From a checkpoint of a small mixture-of-experts model trained on Wikipedia: vocabulary 2048.
Below are experts of layer 4 (counted from 0) of a mixture-of-experts language model. Rows are named router (the router's row for the expert), gate (a neuron's input weights, with its number), up (a neuron's input weights, with its number) and show model dimensions 0-255. Each number is 128 + 32 x the weight over its row's rms, rounded and kept within 0 to 255.
Before each expert's rows: "comes after" lists some tokens at least twice as common just before its tokens as in all text. This comes from a sample of Wikipedia text that the model never trained on. Tokens count by the router's weight.

# expert 29
comes after: "-", " the", " a", " and", " of", ":"
router [173 117 108 150 180 147 156 126 117 102 131 123 166  88  93 156 113 130  96  88 160  92 150 156 172 146 138  76 162 120 142 134 163 155 130  95  87 129 110 198 140  83 171 133 151 135 163 148 138 123 180 132 176 132 156 125  83  94  61 131 142 105 148 135 144  92 130 143 138  79 106 153 151 123 139 100 110 117 191 160  88 209 127  98 116 159 134  78 145  93  78 181  89 191  92 189  95 137 186 130 174 115 127 150 128 106 100 122  74  92 152 127 140  94 148 132 118 160 202  78 116  94  85 134 109  77 177 155 123 110 190 103 153 150 206 160 190 120 144  90 159  90  61 152 126 139 161 140 122 152 126 104  59  85 157 119 127 119  88 187 150 179  95 136  75 138 125 114 120 121  75 146  85 123 107 157 150  89 131 123  87  99 114 136 158  97  97 169  99 159 139 111 141 183 156 117 130 100 102 108 111 142 149 108 146 149 126 135  80 183 164 147 161 111 178 157  94 117 136 189 166 137  65 186 172 146 121 128 143  92 162 157 120  86 134 176 184 148  80 113  98 155 136  94 155  92  81 165 151  98 120 108 112 146 166 105]
gate0 [160 130 155  90  77 136  60 108 150  94 177 113  80 100 123  86 128 118  55 178 155 139 179 121 100 118 162 135  85 162 169 120 170  56 114  92 101  99 112 131  93 146 141 184 171 113 186 194 131 117  97 156 107 146 108 146  78 111 160 116 151 145  93 117 147 149  92 123 128 114 155 102 148  84 169 125  84 154 137 103 135 142 160 124 152 120 116 192 121 161 126  63 146 123 162 112  80 156 137 138  86 133  95 153 103 147 140  95 139 102  61 101  94 138 178 187 141 171 186 128 140  87 138 101 103 155 136 121 106 152  74 201 100 130 200 103 136 150 151 172 108 167 125  94  93 174 104 101 130 174  79 158 145 162 143  94 160 122 104 101 129 139 119  85  97  96 156  91 162 150  74 177 188 118 107  75 151 107  65 134 164 166 125 136  77  86 124 122 164 146 105 140 187 150 137 116  95 103  94 154 168 125 153 133  60 140 129 165 130 106 147 165 148 123 114 102 155 123 123 164 132 107 148 202  82  83 157 145 107  98 127 117 115 129  78 165 180  42  72 146 125 145 107 168 110 133 107 177  95  95 131 124 110 107 111 149]
up0 [178 135  63 184  75 169 119 152 150 122  93  98 138  78  26 112  93 138  90  86 122  79  89 130 189 129 119 115 163 126 169 124 129 151 133 159 115  87 161 133 170 155  86 128 146 118 128 142 148 142  60 159 125 181 162 157  96 120 124  72 116 150 184  93 153  74 139 142 105 158 124  82 101 125 133  82 168 157 111 119 132  91 124  99 127 139 154 148 166 104 164  62 115  94 206  92 147  78  90 151 137 121 123 105 117  96 147 139  66  78 112 125 144 108 154 129 114 164 156  73 111 130 155 148  71 105 110  85 179 132 170 189 129  96 132 189 139 126 109  90 117 146 146 130 133 128 195 133 139 104 149 136 162 208 153 124 197  81  98 125 149  84 117 134 137 106 129 107 180 176 146 139 137  89 153 141 174  83 130 161 115 124 125 130 203 119  95  67  98 183 125 128 178 167 130 172 130 120 186 166 143 128 142  92 132 126  73 119  86  99 129 127 135 151 169 103  53  93 126 173 149 156 166 150 165 130 122 117 110 118 129 122 104 154 141  93 101 138 106 164 121 124 150 145  71 168  97  93  86 165 106 126 101  79 101 153]

# expert 18
comes after: "-", " (", " the", " \"", " of", ":"
router [141 145 163 178 174 113 166  76 158  54  71  91 136  90 115 104  86 143 123 100 120  62 158 173 161 154  83 131 161 142 111 154 135 148 145 122  83 101  92 191  88 150 112 173 141  76 130  72  83 114 105  87 166 117 172 115 131  83 107  87 162 169 119 120  71 106 158 132 159 135 108 134 111 115 195 101 119 135 116 149 111 107 132 120  98 138 140 129 172 131 119 145  84 152  81 141 135 124 172 119 126  92 118 162 157  97 122 137  80 131 100  86  85 104 128 156 104 193 140 143 127 145 113 165 148  74 142 147 182 122 119  86 124 125 165 165 186  54  89 129 201  64  67 105 163 101 127 170 105 145 137 133 123 114 124 114  96 113 103 136  86 128 109 124 121 213 116  95 145 145  95  71  88 118  65 126 124 121 128 151  30 155 112 172 191  77 106 189 160 141 101  93 148 151 113 136 160 116 104 134  95 109  92 106 101 186  83 159  93 132 157 114 145 119 138 173 152 148 107 114 187 139 128 123 151 110 110 102 145 153 125 163  83 103  83 173  96 132 106 191 170 152 111 125 153 137 164 107 186 129 190 120 121 138 155 149]
gate0 [135 125 204 136 142 157 165 154 168  87 145 157 204 142 147 161 154 121 145 146 128  38 153 111 146 140 163 157 125 113 135 132 108 115 143 149 163 130 117 123 109 198 123 118 118  89 139  54 107 143 152  98  92  71 151 114 177 130 161 102  96 181 119 110  32 138 123  89 108 180 167 144 122 132 132 119 112 148 123 139 140 110  79 115 128 127 124 125 182 141  63 136 117 141  99 115 206 153 128 170 141  91 119 134 131 126 167 184  75 204  64  78 145 159  86 144 161 169 127  73  85 144 125 159 133 138 177 187  88 150 130 131  85 116 124 138  79 138 161 129 104 111 135 121 106 114 189 137 160 129 172 121 101  96 132 130  80  57 120 103 126 158 147  84 100 177 107  86 134 121 145  72 120 164  83  98 197 182 110 142 142 164 131 151 158 140 123 150 144  71 131 125 162 117  73 158 115 146  84 136  66 135 103 161  77 116  86 139 120  86 118 155 119 148  91 124 159 133 111 190 105 115  38 130 168 143 126 116 209 137  99 128 130 117 115  81 173 143 139 103 119 188  88 116 138 102 105 122 135 163 121 145 159 142 104  89]
up0 [156  62  74 166 114 118 119  92 176 148 120 210 143  12 104 102 125 124 119 170 154  86  87 127  98 172 134 152 134 163 134 107 104 130 116 147 116 114 118  94 121  80 117  80 117 142 134 102  90 127  87 145 143 125 157 143 135 174 172 134 162 155 142 161 139 134 104  97 120 171  96 158 163 144 142 100  88 128 107  96 123  58 193 133 169  65 123 156  79  89 185 123 180  88 105  94 126 107  73 113 151 144 123 116 108 131 156  95 140 146 159  95 135 157 109  59 158 108 123 180 103 105 156 180 125 184 127 150 117 128  99 118 212 137 163 144 150 127 118 115 138 150 165 156 116 105 133  95 160  66 110 139 124  82  77 138 147 142  93 171 158 132 150  69 153 163 136 125 158 118  97 127 151 144 146 163 185  78  96 155 124 187 122 188  80 124 166 123 100  73  95 183 165 112 114 105  98 145 132 129 170  72 135 112 135 139 173 102 154 146 110  98  90 127 129 173 218 167 151 204 116 150 134 125 108  97  93 104 137  89 128 157 181 133 107 147 142 129 157 143 172 153 122  65  84 135  85 111 158 136 153 132 151  79 158 107]

# expert 9
comes after: " ", "\n", ")", " 0", "%", " 1"
router [148 114 114 135 143  51 143 100 160 144 153 145 125 111 129 161 119 142  94  88 134 146 179 161 172 127 104  96 172 154 107 120  98 104 120 136  77 130  97 151 121 125 149 145 141  81 126 124  74 152 116 117 166 188 146 185 128  99 119 114 105 105 131  89  92 193 201 126 125  83 156 122 132 110 142 102  94 130 188 211  65 139 112 124 110 171 106 162 216 118 115 216 111 143  88 137 119 111 178 104 126 175  77 183 200 111 129 108  86  84 151  90  70 148 121 162 138 183 137  85 108 140 153 109 127 126 126 154 144 153 163  95 201 179 193 142 128  98 150 115 136  57 125  88 130  99 134 125 135 154 150  89 109  99 132 105  40  75 119 137 152 151  92 105 109 174 107  92  74 129  81 122 116 157 124 138 111 126 113 115 111 169 119 162 143 104 165  99 194 157 108  85 194 188 148  90 133 131  84 131 127 159 110 135  97 105  99 135  51 196 157 129 148 119 141 144 173 107  86 118 163 119 139 123 129 104 133  97 105 119 174 142 143 110 121 152 113 122 130 163 133 162 158  94 106 106  95 197 139 148 158 129 106 161 181 123]
gate2 [129 162 137 118 179 133  82 100 128 114 142 116  87 148 141  94 166 126 110 104 144 136 193 186 144 119 149 106 121 119 136 117 153  98 120 121 147 103 158  97 126 124 123  77 120 158  77 165  43 193  96 105 176 181 192  81 149 154 108 128 147  67 122  82 129 131 107 126 131 169 151 133 159 134 173 161 115  78  89  94 105 117 147 136 105  35 156 142 146 128 119 145  90 131 138 143 139 129 120 158 157 151 129 163 177 108 145  74 172  92 140 121 114 107  80 155 169 151  84 120 115 133  78 111 132 125 177 148 147 111  96 112 152  97 106 126 168  93 125 147  78 162 153  99 124 119  88 179  97  98 103 109 182 111 142 137 114 118 157  88 151 107 196 137  93 141 147 118 104  45 108 138 167 196 135 213 143  89 113 117 159  81 140 132 142  79 119 102 112 160 109 115 101 163  90  49 159 127 112 160  93 120 130 134 115 161  86  88 123 145  94 180 107 151  96 181 138 229 101 129 157 140 151 117 159  99  94 168 106 182 171  99 203 202 121 126  89 166 110 114 134 130 112  43  93 143 150 165 104 151 124 111 151 112 120 125]
up2 [140 104  85 171 114 126 179  86 109 145 122 152  90  93 145 134 191 178 124  73  96  68  80  70  83 142 162 191 102 175 118 162 126 159  74 132 123 114 112 188  91 101 114 102 151 124  62 145 145 120  85  77  45 111  83 151  77 106  82 136 124 163 124 143 114 166 151 151 193 127 123  86 174 135  86 164 170 153 107 116 137 162  97 102 143 121 129  41  52 107 129 138 159 171  60 169  68 106 125 138  99 129 140  99 153 119  76 140 122 172 124 122 133 139 120 153 113 106 128 203 175  95 178 104 179 159  97 141 176 143 101 115 110 154 138 119 135 149 115 106 140  75 151  89 111  84  74 119 175 124  92 136 143 136 109  90  88 209  67 131 123  96  93  87 135 158 177  83 132 170  96 156 110 118 100 128  85 132 120 122 164 121 129 118 124 169 138  91 124 141 174  79 122 117 143 174 152 133 159 129 114 181 125 131 143 126 110 121 113 135  94  84  89 110 153  93 206 111  95 159 132 163 112 113 126 153 101 120 162 127 112 150 125  73 158 117  92 131 127 129 121 142 145 140 162  59 127 125 123 101 110 110  79 119 109  70]

# expert 20
comes after: "\n", "-", "|", "\n ", "1", "20"
router [193  45  55 168 180  96 113 126 133 108  87 112 157  84 118 142 145 162 127 106 146  89 161 208 128 183  88  88 109 115  96 131 147 163 106 123  99  91 115 162  93  90 133 118 152 154 122 109 114  90  81  58 137 179 113 122 127 122 109  86 135 125 137  89 167  82 106 143 134 145 133  97  80 139 151  88 115 129 181 159 100 140  89 101 121 130 187  94 115 111  72 136 156 139 130 152  99 114 175  93 185 174 117 168 185  88 124  86  81 111 112  96 115 133 114 181 147 145 138 135 178 112 158 116 106 124 169 130 170 156 108 103 143 125 130 164 178 135  64  91 129  83  92  86 197 110 124 119 109 120 117  75  56  97 192 123 145 143 101 167 160 107 101 121 115 175 103 104  99 109 120 145 143 130 114 141 153  92  63 104  71 131  97 137 126 143 204 132 132 166 133 124 149 137 155 141 186  70  68 139  94  96  82 114 127 140 105 142  96 127 173  89 139 112 165 165 176 105 111 161 130 153  90 177 124 119 112  97 125 159 157 123  93  92 125  99 140 126  66 128 153  95 105 109 168  61  62 153 147 145 137 106  91 143 117  64]
gate1 [121 127  59  94 162 129 118 144 145 155 100 198 112 152  43 125 172 124 124 115 109 126 155 151 125 114 111 111  93 123 129 169  63  98  96 132 106 138 103 112 194  52 139 149 130 140  92  68 151  77  53  81 121 136  92 134 153 162 125 141 107 143 174 118 112 142 140 132 131 147 164  66 100 111 110  72 167 142 163 148  60 128 133 126 138 168 103 115  42 157 112 101  84 122 161  59 143 128  97 156 194 112 161 119 117 113 125  76 122  97 165 134 122 164 112 120 110 105 136 146 156 105 121 119  84 120 123 137  94 119  84 138 101 109 166 134  50 133 112  95 125 120  75 106 188 140 133 187  93 107  93 107 144 183 149  90 181 105 151 147 160 128 114 183 123 197  80 122  66 132 115 155  94 113  47 140  70 137  77 133  76 193 102 139 105 118 129 181 136 135 142 123 146 138 130 162 151 140 116 133  48 103 129 127 135 133 115 165 102 148 112 107 129 112 108 127 112 158 188  79 118 144  72 181 141  90 126  90 128 178 166 134 169 101 114 103  89 135 192  76 160 107 115  96 126 126  89 136 139 117 144 178 108  93 129 105]
up1 [120 100 122  97  78 134 131  62 124 108 155 181  95 112 170  77 166 138 169 112 124 123 147 121 138 112 110 169 162 115 128 116 174 151 111 169 112 127 139 165 106 138 102 114 100 157 164 109  91 184 135 124 110 101 104 175 133 182 109 149 115 147 104  86 148 142 201  89 118 117 167 125 105 148 192 182  74 113  72 134 149  91 160 161 163 123 113  74 128 181  86 102 137 143 173 131 150  81 145  43 142 172 102  69 124  53 132 131  82 121 135  90 115 124 137 115 156 198 104 138 110 175 142 128 150 134  57 139 134 102 106 191 156  90 141 102 130 129 124 149 123 164 133 113 118 168 160  83 170 151  77 122 155 122 121 126 134 142 155 103 110 196 165 104 108 164 108 170 104  84 120 124 195 113 116 156 165  67 127  99 114 128 134 138 124 180 156 178  55  98  91 151 136 145 156 149 140 152 103  89  94 187 128  79 138 110 161 145 173 105 129  87  71 125 138 201  96 144  90  95 109  78 108 139 158  82 127 141 145 109 150 206 215 117 126  83 117 126 135  84 148 157  93 147 118 171 120 147  75  79 163 134 113 131 131 128]